config = dict(
    num_hidden_layers=10,
    hidden_size=256,
    n_experts=16,
    experts_per_token=2,
    d_expert=192,
    d_shared_expert=192,
    hidden_act='gelu',
    moe_layers=[2, 3, 4, 5, 6, 7, 8, 9],
    router_score='softmax',
    normalize_top_k=True,
    routed_scale=1.5,
    balance_loss=0.00878,
    balance_bias=False,
    router_z_loss=0.0001,
    router_noise=0.1,
    shared_expert_gate=True,
    init_std_router=0.0276,
    lr_router=0.00133,
    num_attention_heads=4,
    num_key_value_heads=4,
    head_dim=64,
    vocab_size=15812,
    norm='layernorm',
    norm_place='pre',
    norm_eps=1e-06,
    positions='alibi',
    qk_norm=False,
    attn_scale=0.125,
    tie_word_embeddings=True,
    parallel_block=False,
    init='normal',
    init_std_qkv=0.0179,
    init_std_o=0.00401,
    init_std_up=0.0179,
    init_std_down=0.00401,
    optimizer='soap_variant',
    learning_rate=0.00389,
    lr_mult_o=1.5,
    lr_mult_up=0.873,
    beta1=0.95,
    beta2=0.99,
    lr_head=0.00992,
    warmup_steps=200,
    schedule='wsd',
    decay_fraction=0.599,
    decay_shape='linear',
    final_lr_fraction=0.0,
    batch_tokens=65536,
    max_seq_len=256,
    doc_mask=True,
    train_tokens=365900000,
    max_steps=5584,
    dataset='wikipedia_en',
)
Below are experts of layer 7 (counted from 0) of a mixture-of-experts language model. Rows are named router (the router's row for the expert), up (a neuron's input weights, with its number), down (a neuron's output weights, with its number) and show model dimensions 0-255. Each number is 500 + 25 x the weight over its row's rms, rounded and kept within 0 to 999. Numbers have three digits each.
After each expert's rows: "raises" lists some tokens whose logits its average output raises strongly, later layers aside; "gets" lists some tokens that make up at least twice as much of what it gets as of all text. This comes from a sample of Wikipedia text that the model never trained on. Tokens count by the router's weight.

# expert 4
router:473535488455484514507513474500493487477476488467474512483497493542434489485492500493487490494492492497439459490553484486485498496534482534557493511490516519521476523476519501504538505472474479478492493482477498463518495533509510493517527477555477458501530495537508494506503443516488507506512523484513496543503499475509573525492465452461499499483536504502465491488532516505520515495535524522513485464518474523504514504494514528493530464497491479516545491513525496490552509536480496534505532489494469477531495487540458524486529502475494536468514552513526468552495502497543475469485529499482521505527496484513484483471502444484472538526492468558452523537471542544479509477499515490491543518506501529508525463509548523535475488488463506490510517451477539508529487477523491
up0:485506470532546503498490539520530475497509493500505484492518493484482517557489517530532452527497510491524518517494511488515476464424485516514510523494500491496494469500520511501531511533531548484509532479454492503507483471548526512471505463543492555498470512516523502563475508537504476514513452509467517511509442462478517513502506529484453465544530461535478478506524481475511486511473499531466520518479530493505508486509518502483539492530507470480503499456495502481460473505486477544493516481499481535522499475536511526463520484528493517499512502471508508471494512452531472505544509460509522483539522489493498494484491534497492566512512507497517499508479491482463463494559518493459489479483522457497508483465519561521451491461538508531491533452534496508526509488526504
down0:493493507564522530487495534489470520506486461531521548492477507537499474536527498453492511518500507524513509499488548526502517444495481476491469424515503449475497511522500482519499481510520532483505498513474513508468489468540491402501479508510530490494509431477517465491495450518486513507534490519494491477478437456474511472481482497493460490462526468499478476447464536515509476525502540513510480511502501535462511470475480522484547486476461522521520499485500467481497508502464493470528466526508500518552489488491471529494465502536482548514524480474506518496472517524510489477503495514494477527525501496484492523504520539460502511471542516462484502538482480461500475507538508496505527487500514479501507478501465553472481506507498479535494532470536516500522485514513521
up1:459465485506474515508499491497521467512525509424476518515469452516510511480495494485489469509510475482493543447507503514505519474491476489494509508506545496510482472531487495538516504507509501513472506450540488503537507505522467531530537513492517508510517596547467511479482453493437541481520473546536501536490511449505506541500504493461523489485479534518486497536487465530490525511475512550476517474517520493502535508510467491546553483500499513518468480515503509527527431526505465479532485467531508487530522491509495532532474505447540534540507523508529493478498503485514461500485510507508528493441517497472485472502516539513491499499524462499535489515493507492530495538512485471473522534515515476521495475506482529500463525487464500495542487493515508507480490489491543
down1:497526537479450485495478556518494534521507473535550476491525489529445466549470488493479506504505519483484523506483498489500508518554479519481508498492508472517524482554522425457519479550447514492496515529462516500496506440503504479483521487524534447515519475511518484534511506488509515520567496515524471553486496498508463542499503530485513496474486507522537530475503468497483449516518501457533539513474487525485511526497498498527502529474525503487480491515485511473544473497501497504524508500511517469528561497490507513543505523461472503443503517510499479491517533456478507482509525543470476497551495487543515467487488483513512492504502512478486480507512496481507495461474499499533441525554499527528467538501510509483493519509483547502518490525517515482536486515529501
up2:466525500471507517449485520473474535521502496519500518493496512512501492519484482464490485549527479504438462454464469512510488547490497478531465493481503496471490511527516487492522459514492475485529495514483493448502464499493506530535573475488518434492527498515532497471525503492537523481526505485484450552496502483497482519498478523472502476523535522499545524515499486470449506461518519533518484506468473533493464509455523468505480477469552489464454507525496542450538563511457501509482518489505509517479538495490497468508511502468531482521519514514531556515508510517506474488496488507452506497461494475497482475515519528473489531514506515497488505480483524517523539507502525513485522497470502513483518517455533545492461459508459489549504510462518490528516489491464508
down2:495494524496476494541531512507517537504481464442522500493492528509528504558463518472509519496466490524526547523493503507485473516540521509519530502526517473487494497497473503516466471482507492510507457501465491499508509502484526504492514549504442474477456475474520495549489460505520527520531526526529476495509505494467493491509468517494513492497506483450506455514463513490487478487504460477462473514506508512456478465467510496535521492496517482522444541522475468486491505493495509476523505539505522469425471514475529533513485476564522495470500502456524502485490454523520523488504485532506455480539489506510526545445488531475476493508501521495486558483498505517495527476487468433443490496553522462499507473486504511506523500505536477467482471525537455504496493506494496
raises: " and", " out", " c"
gets: " the", " The", "'s", " his", "The", " its"

# expert 8
router:469515484532473494479549495526475495435526526478467516553485489490515518502500511523493512496477525518521521430528518504505492534519434463497487490495479483491495482464450539461514493527488510463516473508472476483510481525474516458534528510529513480491484501547533470461501487508510494472475514454495469507524482482472521480493505447456491498490509509489533514511515543531523519502510484501499460468493505501510496511497487463501488509491513476513452486521487517537492504492535528518449499508539469486504491475487495510527518532505529514497517469483505481583486525502506491491504496498482455511467514460515449509464488505517499467519525470478514483502528499510545536471525547501540509499563537493491529502504492560504468509478496523535516521504492490583506517525482521
up1:479503472461516524488497524479498486501505490517487518468502508508504463494502453492480461456509466514545487478488532494493481487523501494470499489549504473500539462527471472494507476500505487490484485482491553489501468509454473483501509503480452494510531496522543477486528498535505521474502513522505504513452483570479547494475538516462447517498471474501490495520506504528527497423496498525446502484524502501513450528497519479547479473469500517519468568474459470510539488559517454499544465484473473505505532510490520553470472532509468496482483473528497491477530491464539453553477480494531482483503494462526488479478512510506498490496493494494451486549496478502504496477505500469494483508537466496524505509536542481466491519507498523471491469506475514500501518471491534
down1:501509528536481463489479498532528502534509486494457473452527494524509464484500540492489500516447479488495496509489536489518545545504512467515497516499490516502488483511512526475559527457558496469499519504493517515493527528475535447494520496493554497453469496484483469499485455505536557492491438539503520464502512455525480503528506492521504477523490518458494495505503542448507485508485550481521515513461463474514503485499466511486484523467468526507497464471525491504469503497474553506509470541500465477504523506535513476511554516483490468478516529518471532517496514488498512480513494460455539459498468487507502533516491500464487525525478489503480513492522514480465524533512487503471480548520492486501544444446474528463513513540485479469542483507498512506498510495483495
up2:468477486444541503532522472472484493466498484520511496496527473532497535537485499557483448494487518497490491516451454505468506493488494480505451481476514494528525522498484482515498493498513550524504567493509513457531540540505470494496477515571500464486520494488537479493486493507497484480508479500519460474482523511530470468525506535497516502485512533537495490491509453494486535481505505524507506520484497451518504536525526507487562580471522494506487521457513507483442503526524482509526515529501490457510512496515493526500531542511570502517533492531522492475534472509473492523518501477507509464493474499477526487512503540520495510461526500475510523487504472513490533455497492459497475513484511505484457500509465468475501499489500523523458518536488550546477468502481534
down2:475503524491464515493510543496501500500521464453513491515479507515432506489510513460535468464522536528538507497502526522534484462474491534468493527466485496513517477480523499471515490426483489466532485522448470488434489503513578490488514478467437515503499459498490516512514494491518540508516529540494505512536514495498499518499532500509483545502535503510478482511538490504472494491502462493496561490449460467542490510505474491486464546470511531513492529499497525525487487472502512455441486522507495529474520506488455475494498488503482506489528499484543485486484497501463509482468518535491509474520466524497505505491495529489456519535524505508471535496507533493518504489492460507571543491498485485480498535526532540537480503465483493456488479512508495489462474495500490
up3:530499509519515532555493504518497489518479466483511493505542484460475518506490506499498535494480461530493483507492545484507510516478499512497519497456490513492472527497436471472504505437516498509521521507537497512491533490490535489524501510483556456540484491481464510541491505489509488490474499493477530521546507453520506496530515470500489516478526518445496507493481485488539534507446499535476536490473507493519468505467489503461537534517513528519479521504578498483503499515537475477586500510484496496531454518495511527523504470528462534520478513539530481479525479538472489491511492502502508509454523458484505500532467514476526529533508485494496446427443527519501497477471508551499513523481490531471517474519503510498461509485497542465512504486516485502482535519504484
down3:482497498495503484490513505490465496484519528524499481491504459511473477476502538563508491464522485467512471494508487525542506488487481476477472476469497508501523504483513504495495481506495533516513559509532537476532496494543530570530477496528519505522502501520520500496494418454543441537508501495502465501502481480502451505526503499529536534522489503493533444569490480505470514513497486501478535477522499453520526544500500460518458490516482498472461514510524478451561511516503479498475451505443502529523500490458517475534485514491529512491538545529502496467483527480511498478545488507505474483485545512498455523490504488496508517483496506486424503500514499496499488483471481518510524472499536504503501481505477519499488540481528469502533505527515506516462472510485562
raises: " |", "\n", " "
gets: " |", " 0", " 5", " /", " 1", " 4"

# expert 13
router:489527508457490478484498508474484502523539467462479513519498480462469532501549556491475513456443482470473539503486489491492479494515468505538495474510501536501500483522525508491484506534486453482473496507502523501469510470493467465481454560523480500516511472502501485542531498528511520473515511488472421508478559484520527488538477522454482494504460500515517478543505520501480547522504512513527509509517526542524529461493522521519520517475469488535477515508484513485439490497487514499501512508457492482486503513515510563517513495504509505497524525479502517546485494563506525472483491509571495482519441497566507501495504475489475462504511464453498457481512494492498490503525461490490487546489500484480532478495554512526481539479469502483520483499485504500497506511481468
up8:507521485504462502469489443494461476504504517530469493483485486474526513531554528485498503473494469459482487490524489469515478518529468533518534503508547563461545524521477489500468463502543521521513486566503488489481468479540464486514491530480482439548527518504486513505541481476486555491495497474533568478478497483498486515489462492526495494522517503542508526480494464500479487531506512463497528549456490489483478524537513504507507523511503492513455501496482523460514456509531526508506485513498471522513532526496547519461527478501470500511542503522456534511520501468473464535529515479519509520475477524479494482490524458486505496489460487504512489455499548541485472465476488490507493481499458487513481516489545502466500518511483520515475516501490470481548518517478503
down8:510500508518455484512514532534516510528496488510510494492517451498538509516520521509466481533507454505510502520453448520480510523474488516539517502513492498485505545534528527553548495491521494513494541492504501530497513475448486512472480498473537485471446469490510525537554478505538459498484534538488534505497455495503477510499492518522510504459484470507497458493496487506539475496512508514477474489491481524473470462493483524473480519492498519442479515499549488493465528525535463528447494464487488512461466518518484489480467483501481480491530542518496506478455526548487489437516500526502490519481508547526480471495542527518465492504487539477479501497464482468501501514500472539511504465495491530511492537533519513518487478505517532423540503460505530462494514506523525
up9:442518504500522463487542504472500529534491508506447514508482519493525562457497552509495534474526499518498483459514498484490444461556498502515466552473485565508543512523523478474501506556481465492486496533481510497535484499452532496512496527492501432482449457520477523457513531493524528510499505484510510509491512500533536568517534499518505498477488495524488496499478502504525518495490503492524531535493501513438516495473455475504536530518476503498505525515513513558505444470492499531522491501516490512524516478511535526534483465474485517520531526507501508526467502539502494506510470512525462469477466504486486530495509485509518484501473492491459505510530552469488486500486463536521501522503477485545477495473521533513456492481462497504497498488502473529475502489502524
down9:558551483501497500530474486535504470511490495521527497504483545564504474501511491466529525536470438506468516521513467470513502513470523540520511469520526482458476496494469538504495504478478521499501483495498510540560531556521474546465509526524481446518545501535481480572505451509506497461506528504498504486494495516479496511469481493483501485468495515503483460484503525509530500480503472522509474474469474499531502516515504512520437518489540488522522480458490504442497524513479515531474507498500516476486505510473509503474528545489505491491474464535472499513468515467484461479520545492518506554487493512490440467491481491509526498514494502527545519481490478498503466517532508493496426466503497520484547506522470468496507490514528512516520536467512493475520512490476506
up10:484499512493536498478524497503527486470558541501502505483509506474495516476520464476447559491470463484520516516454486486496465499500470507488495507549491473540506485517488498491472485483506484494533535499496522459553456495438463489521529511520492526486490522500495519525498507499523545489519557509537475512534500473511516482500484508467503500492500502529491501527468517495511471487478522511505512522494474465513519517519518513479518483513517482498464466514535502510507469521519461522492517467531493517473516545525522452455486482493502486508519477520489512526469506486485476484491506527479516494532517518534466543527492487489483476536471487494497507427477456449521580500483454478523493490498512535513485472501527474539449492452523458432486523503542450520517516522527491
down10:459500464548513480468503507483502501514457480543499510501548488531517511485513527486512501479514507451499489464520533487488507472503518507521536506492488457510489496518479507506528494506458455507501467507521522569505505479517481555532513520494498476492539516527487487460530473489440549548491469490503523527488482491492516486481470504497511513505520481473514506494493453477499481480469505498525496486431514523487505501481545515537505585496467492498511463489514505482512496493473509499500465498490516467520533438532526496506514494470511510472513466504506521508533520498523491475497521497503531510523492518484540463472490545536525535536501482478518434550478482506482459519517496539508543506518489536517485526528485539446505480476464492533490527483460538457504512506498543
raises: "\n", " The", " |", " In", " A", " As"
gets: ".", "\n", " |", "s.", ")", "\""

# expert 1
router:491478524525497469535495495521475493489514520468473493472442506481517507504522497492492471498476527415512459492517534530471425475468532527510488525507481510503491461504482482515487546541466469492517509455492512496481534502538531493483526488473510500511499474521486512537470498485486519483447504500483491492502497477502492543531484515503469440502477513536504502474505491489469507504493480498485486502493497531494486476568485532514543543532514486535504489477535509493531477487514487525463510513460469509532514452507493507471568505512502491493559516549516502506466485571567484499492452484481548523480481484513513500496484459508500506498475517539510528496469518471496491501477481526510544501463507487483521509486486530500501509463494499529536530503476501552515486539462499
up7:520531514547504515493486509493474534461515493478507537496497499501499499533495503465462489514489506477515490479498480561518507463510476515505509484538500522508477465511432492506500531521522468512467460492511461488469512488508454504496549516530517495523509518467485474497532462518493488501482477495515528558470506524538457512531493461461511492480469558528502499498527504474498518446511448519461490518494492504500528480510487507500495441526484512535508477555516499448500496472506492518524513498530512523547519500504497496514487502498504531530508500519524490509461488495514510504498515530524508500484480479514523503504534480539562486499511541558495522488558482535477559494533500511538511480459462455452544506482503450480539480483502513516520479529457495512537493506471445
down7:491514488462501474464512519495467509527518494509420510457452470511514524473491479536500481523479505443498472517537495547546508516518489506482477515517492501524501519474525504564502474523481514533479496559531489491461479462532486529492503529491482509514491507523474487481499433501523469501508487481541526526507463534503524503492520502499476504485464465439495530474509518498512487489496478507514492567523479476513499505475469462508454465473512504500507493501459517463461515495518479544547490523455507452456533503494514493469498515522497500467513502490491516489472500508465534489507487487503542477481492511524517506523460465486498538515498524493492519533477484516470458495507504507523485455509430506509516502452485523488505479561502511518480467547489505498489446484503477
up8:497451481503437531465482534511476530498476551481520494496463514516535496505459519494499491497479507491465491483509474518507505512490484523512483491526512537463523541499468514521504506516474467528479508479493489510507515500555470487493483493507492484468516510509460500462455468528502488539435512536506500527506483523498512488523496471471515462490527524497512477514525512514500497476474523505477529462505502543499530517502491514490522516473499429572485525513502522493533496486498488505458487532539471470560516470512521482510542539532517492533492500546487490519537510493499475498443485529534507521467499464487514525481518471504506538503498518519509539486515478504505529488494483478557537470501508489445500534508504491460559504517491479478515482572513555514554491475516511
down8:548520497523478501524519464460518527510520500480517461470439483473513491506469474533481510468476512507490504447531486461479502547543523502453515494506515503487533530486530538507529482501463524523509515497479452497495492512495472497485502525508501495486541517493494487450485522455522511490466464488548470436476496495458493495508482521507513478486523506493467485501487487512476534510445468480505505472541492515505487499496451519503521542505469457511504467494502469498532509527454438491463484506484505501498469479519492481511551511510547495508512506467568507535475513502482495444488444455501525487486496492519534511523502502512535505475549499462457504525476509520506487508488483488504495469461478534530507499513454517473484524506490546468477532496518510527498538542498529
up9:480504502504531523499533449517457550550457510470475513513492472493522504487492500480465531454485534471470455527489502509493508502432492488494538468523509531465484487501509492488454505492464506510490488515461480495444478543512519495500473473490515537525528527558471493506505472511490501505525494509497485463506514517468509554495533481528512488521522477493533489520502467517503485517506489513518501475499473524513508510528539499504506510467530504478559483488523502491471471485531495462508508526556484519524516506555500537492540485496465481481476515478464476502456499499500506469509485497485556471512555469491485487480506509479505465547465494525505562552511498442519554495515496482548508562479494480511500503522533503447494487483462495457506507492507498514513515480512490
down9:504495524538485511523517513493490521536504554520497456488479500481501504477508555515521562492480507478515482484515534520532518471508478547461488490548498504477544510449487495470515501441519532533523501489513514505517503506473501511514489506525502508477479488533496496492509472453505529506488453459486528455516521503429489514513512550497527499498534495512513474480491494514522451482547490534477512494549482513484505470533451500490519518538497567529515481490483541512504460485531515555535458507509530454451494509464498466484519511516526446511567516497508513530490529496477493469548539500522494463511529470501463529523499481502497452487528477473518445495500512502509514485504505533515461553496488520485516486493471522484497484489497505481498509508501524516493527502485511
raises: "ver", "is", "ec", "av", "-", "em"
gets: " the", " In", "l", " L", "r", " d"

# expert 5
router:496485573450515457493530497540492483497542449504501463481448494499506518492525527471476495500539477481520517482531445508481485523490458481486476468480502490436509517467498532502521525534515483478467504539472474524479467491497538485562507512474514524501477500500511518499541507518523517484510479465494484545502493497531493549468470468504480495482497523504463575524510505448497493510492549501526503521494511537521510512500511506508502463469488483451482537486456490446502442518489509493501493495509496526496507480556513535529498521497487514535514500508459507511507471507512475535510497479509476496464487522498515463505526465522447565534473502479505551494488511535523503539509507477475502497541527498507499475468474484497493473515515526477470499494501512533511470515472503
up8:484504529462465516509497506500482494480500445479478535464506493469466514500523448432480532517485529509543494522512460490511504473474494484456526439493531512458491510457510510502490490519470461485542483539487527457531536511502498486489490499501502531546524518496555492484499520513486508548543476500489509520507492517525493543489449501531496492509511455483461526502497549509486523496474480513462500502468492503494468505495528493497548514506500490509469510508502487516506490478516510508531536463486484525488506513530501527472487508510531518521526531512547491503460490506506527564470476530518460561464523498509463477470514458524506523533469500529519496518519559470472492498467490505488489512519494535453485519466510517507480470549502490515488510497502556559511502543483477
down8:529501449511493524546500530538469523513526517520535486557509421452468467487476474523528470500530491475465527511514494521520515487526485528498469532518440492508484488542490504488554464483512457518481493473521456504499533481519502539511533508482527445516502510494526477487485503522484504484532493507496508451486525449519531488507517492467483485478509515509535496520507515532494448525474523479495541498496510511470564481521512479454494503473519491518482434526506510555480493486516488542479484471484507501504487477511450507497482476500511475499516489539487479469516496492482484474494507523513513548465467481512516477507500454480514499534475486465514522486488499493471488505523534480494484521492497502517503459523543502495477520540522520478464474512439443484530520528507503
up9:485500488527517526485520490455552508526552512482505514470502503514495489473453488463470495512511523516528488473471467497514495512500473453502545509500533459513516472468482448511527494527491507467524554499523532540479493449495490497530479493465486523495509480535474473529505527491531548532511516480502491526492519506534515539482500506518508498486471530462478512490529502540529521513480482500493516470526510539537488514497512488446556509465484489520499509520490506501518478517482477455551549523506491504509475526497494538511475559471484537537519530519489499521493494548509496513518516490492493472524485511486500510477531460508477472514513452490487566510490484526482514456466553459498488542502499503483457438500516506508517493504527494497566500535511502488491467520478442
down9:507442482486448490494478500517538463486478535525515497540511490472515514518504517496532501521507509491493478475477551512506477479484529511462523503533490499494520532528504494443496509468544505565526505482523518530526479548475520477456446493545558519476515534494504488481488483510517461532513498491525508479500506513511495519536476472508474508523484518555535460514487470428467478505503505493539526483472515482483527474476491522551472510490537521506479514515468490547536506473510518522505486519462486503500524503477487456544481543453552461525486451509471472503479512490509476504497501530536512479472482548452505470523466488473501522492487507469502478500515474514498496481494465472496506478468485491515495488490506508500458556463500466483456509504504537509519510492502514
up10:449514469521472475532524500523483546475529505570480536500497483524533484502479565498512537473521452479500458526458491498504494492509537479493513490493533506479526469531427509497537489498522500471496511465556481554510533541507536523486443503534488497488504507472519479498457472478510504506470509469503488490495487521495512520530479518471491505479503534485466492494493503516506513492534494484504490464478517519519528461480516489518485557523490504455506532514549483470479498514524498475498557524511481491520485499495473504481513477506546526465487461489480493465538503512515522479521496543495515491514523481490514526462511468522499452495469483480534472453471473510516511523520480512516497464458515466518488451488500509468519519540531533513493479483533484541486519487466454
down10:487480507529503500480493465529482556499560495499495538503485513516478494459485553529516538489521506452469451523511475500496461485515495492515502471503512527537499494492524493488476520572504492491485534484497504486503495488531525500479491513517519447455527491542486482516498483554528468465503499486467532493505510503473505484455485551518470484528486525521501494484484524513504501512510519495500485479468507502517516463495510498504467515485445476526499501496541489515520477503492510511506493512557502495499479564505509468464490465496550478491480493473527484512458503492451546526509524485479496491519493488469510479484495487509480485521532489509469451492504515518509509476496469543491550505458507490553451483499490468527530509492583499528556498454477471436472462510505537
raises: "-", "\n", " w", ",", " |", ";"
gets: "\n", " was", " ", " is", " an", " were"

# expert 6
router:473532483497508510543522506476480490500495514536491469500494483500482514427550508498504515521410466487478538484519488499476516488527502471482514478491525520483488510506467496538499508560464448498500510496498493515451458519519536528532521446468515499525522498507505496484492446531531531523485517484493543496488540481485473518520515486508492518485456493471529520505504531539523479513500491519503513496558540537492485465539508523460515505457475453486484516536490548506530486480483469518463538491516494502494495507512508503466510482491510521501508499483501488474492476481520484500514514439491522492484502474472492512492496523467493516503538457526506484524478493517511541494534513434485444497458529486526519489517517496521502574500516506531493503434474471471477496516476476
up8:443461470475465493474522490469488494471516497495489488501521539486513503495506522479548441463503449506500517520516526524495485518483474506534449474497486466474489489520506487513502508538516497505501509514514518542489457462442490452490498502485534490517516521508483508488539507503468490517504536509514498521525492473488542519516457485505489508515508486456491541526545493461484506440505484517462503510497517480539512508518499505482540539527486515517524490478509521495490433459449514489466478503466480524519500533501553491528451473449500536460497481491522488534438483481485522528508548539495469509496483493481463492506471461468432505467506495478483500511521479467483512483460504521512490529507474541486490487497464509538514511519512518477492547527505497539504509459521503
down8:461508450533465503533514465522535531500438475534503499511479515514449484538523483477478512502514540479524538497491536511471508535490527520460499478550550494493542510474472494493530486469519489492501520505472405478483501499495458482518493505460469542495506488505532466514488495476501486490508501519501517474494511524510473524488509489499502529495501514525462463504455514501457467545478487440476512490511484530494439516475478539488448468484482496468495473524454474493488507487492483545489511497549515477509521503488515513484507441481473470508483489507484524441530527516516462463518470502521485534511493493522510497469530529541514480521489518528519532513479527461482505508550525469483492474482516485514495514536489515474456501511513511485474480460505494471483497490493519
up9:504460510516487486481533521506527501462484528493490507509491518487540473526504488460473544477511533535500496487490503476499479537506539455492515484502483541496485495458523510482477530512516508524491492504493494502482472505477568533445498509501538487510562505486487468510536488486518464503511524491514481517477502454478493493501488509501534540488528528475483516516508537475544465500473509478494545488512539531522489468465488486512547534459485464501475499473489511445530481531442489470500512484486522526472507500502510465484524479504469494511506493481471545538458488473491513520505536464505454491529522500516506521463532505510481481494500467486536487492523497510559506536496498465490518471505531499457511571496496466517547514500478465542471491450531489488540549513457529
down9:492478514463543507468486500511487483471485488487442503500474510527488512495452496519512519495507505508542481492509513486524520520512509502522531539539468466481534516473510526514508496503476501525452513496503518535502509501525543446513495476500506512510528472492494521508465509511473476507542457474517476508508487469486478447537467511533516520493507492511523515473527479476523465539509483525539470510560490494516494529511523485486495538541527483490516447490533492498493485514455509514443508486537512495461516482489525567505487430543484504500499486512508472478520495464490493481471513560487457507487544519484481518438515488515506484461523547575497515493493521501523470532464492503493504525525485493483492524482502589484479500491500507486515485494512543548525480490475507
up10:488493490494468466475475551497508528522485526469512494501475484538487480511519468491465523503486516490525478480495537494529519481504453517505517552499518511484509522474518542500495503545491547504548487490475544498490461487554490516493488503519500494476527475491558485496496482515535509496546459545516508497531478490445541522484506494432553493435477506540482520512523487519529531481475523467508499478530504501526470502490494528493514458455557538520472505499513415496483503534449475532484492461505513548489514479469470549512516507484488469534518490466522504539514454505484495482505489522504479477490472498461500481493495556478517468489505519508530501524515466516481491496502536501508490520524493495469493507479524491504536475479488469492510529510497513523487549467503494
down10:527491539498460510559529495483501518516450481520513453487475529473527474485501510492468523533482513483484467472482505505475488498472524473517508484522488476493501529513479512499539486487512458478480478482517480535480473522505497536518496501494520506470500559466488487527509521482469479494505523511453489447453493503481513483489464461500567484513488511499480510494480515493505504503505477496499446524497540536509502489485521510507496453489538489517460490529470579495469479481484507464509474501523504528488539475536510498521524464511496462489491473512503519500492495539455513499531479451497501508501445444512508533507492531472480499455521539529528476551505468505515551474556527474540513492471450502470504521493488521484533489469453491493496512516449495529517505513504548
raises: " the", " a", " this", " an"
gets: " of", " in", " to", ",", " for", " by"

# expert 7
router:435514529491469501499485503511463492499473473462510510543483509481428475509493529477489516471509524485496503495539493573484478511487534478523484511435487522490484529500478507533497523508536535499515528432499470521504487501505489487500529504511511501519469480511479471515516496483559528505525453480491483504543509486473502475540500532484502476475499538509497534483565502454526499514545470504457506483496510520522469454511484546495462475463508503457490535492491547479494556523507483468533506516503505500439533496499484528533484479514490513537526547459502509483475472503508507468494471492467537570489547505508478496478469500488520492515481487467502503486477514503490511461495521481484518506487519503523493499566548470487491497495476497498507487481500474483541500501494525
up1:457500487482499470531522502489487531511490513522508489495544516529455483468487509490480510521523462499450445465521481493479544517455470505510490463518497519520514519498463520519499464550490506524478502488496525497505502479494479461497477506543533477509515488515533545536498502526529511478512468521485516553480516526525483495530533547482496464449551545509467457502511514446528495490486457512456552504492515449507514490450510497505498525519532526469483559528514517499509493498491488515501501478498488545450498488521476506483511502484491475493492487495490499502480483486473483505479502456530539482524491549509544518473473533488490511545489558486492470497457494542496488488506484497472466485498506480529455524497529489486533538477478454529479450492490450511507521481511470
down1:546540520486493521466496507497545463482499467484487494493488488535500509507487473489501492478491517528533511521486505537481488527498492501506463520426481498497509511495525499433516526516521540508502492498457519526481512463515533508558472450483527511506490521547530507518515537512520467469465491468516540496508502463491510534465497479557496527506474452457511504494507510487540544494504484487494494467496493475498460479534454507472459493539469485531499479486502495467521507536514485514524483491489476493548548503496557529473522511483495485505539533461498534483519504543494494532529497504511489480515506503504485496541517484476507475501563479499516542504474528497467513472495549505481488543501493519470562476510530548564504489501496492446486513491481522509461485503509524
up2:511463477504504536493482514530482527520527508519466535503506505499491526539526508490495473496499535507485541459494490511493454490495512509498498514523544505518494505498498480485501529511513508496491525516538488470462513510506511514525495507511486524526512526515492548484551448453511516501507485494524483438474506528501469497487486476521492474511484489492493558524481516504497478522458519524532512530539462507469485497505473498530521451512481466471542518463495558524466502569490531516542485489518529509510529483520553481494489480519482530516491503480481437503487479573489475480529537518489516484525549487475488455448506461522454550546503483509511528484546449521483502483513498480522455520499489515519484488514482482524504543534542505463519476485494498460517462499499475
down2:430477503511480510480479536505525531508529528473510470497476572523538501522478475513458517540493493474501506434491498480511477521506497505529481459502493557515497476506519458491525539547481551471476519502460460545466512472486471468498513482477495537509487506518474469523493517518473505489520509477509486503533475479487495512437529487522509464483539471492501497503478517497516538509492498506535505526493462476470528476540526501515457465501488447518514461504497509489538487500543492500492524482478536479499543479501497507495475475444476501505528501465482506516507544510517506467480489497525517505490491491511467469499519526515512479484472508475454512507505447562490486476530548506491484518541462499437507452488510492453526483473506496507483526483479495490535526497491490
up3:499480530534541462506455497526506487486481515499518507425479491517498534512503486534519482488528496475548527466518456500503492529508473502525510483502503497499444497484474515490488431503496521471501482499443510509523448522482500524551511471473464480530496481513501520556467578462485495491472491540527519513533495500481509510456504521451499462533484519542482473495490497504484508536499504495500489503518545503480505452471482484513456556496497527535477519472492511469484523488517480533512468493533526508500518517486501478459509517525481518532535477478505439494493509473542556525469532501470492505484485501481470513503502483513485485463540500479516543477512522475498551500493530490517516495555495532485462536508501497489513438506476487488494479484523491493477510485520494
down3:532520465511481483502488484510481467502476519486490472491508489530529478485510528456480450492518471535531492476526466468507504484524515496481467504533480500491525477507525520509499471487522527543524504515508452529485520503485496501527481480471462484458483517544503510542532481488521462481468492540488501462450490492464513501465474510481494510421523485512534542523498500495485496483484444486473512464506486500502539501528517518530491545516474521473490498479457511457482494511459479518520492471520497503523503502512557514487505540508486508502489509549533524522482487481485461458454499456473494507482465454523497452536535503533528504508505468493485501534493505573506522489487527501541481493513500512521435521543484469533530519565499492517492538491478511501503516526522539
raises: " as", " in", " the", " to", " at", " a"
gets: " on", " he", " it", "ed", " which", " who"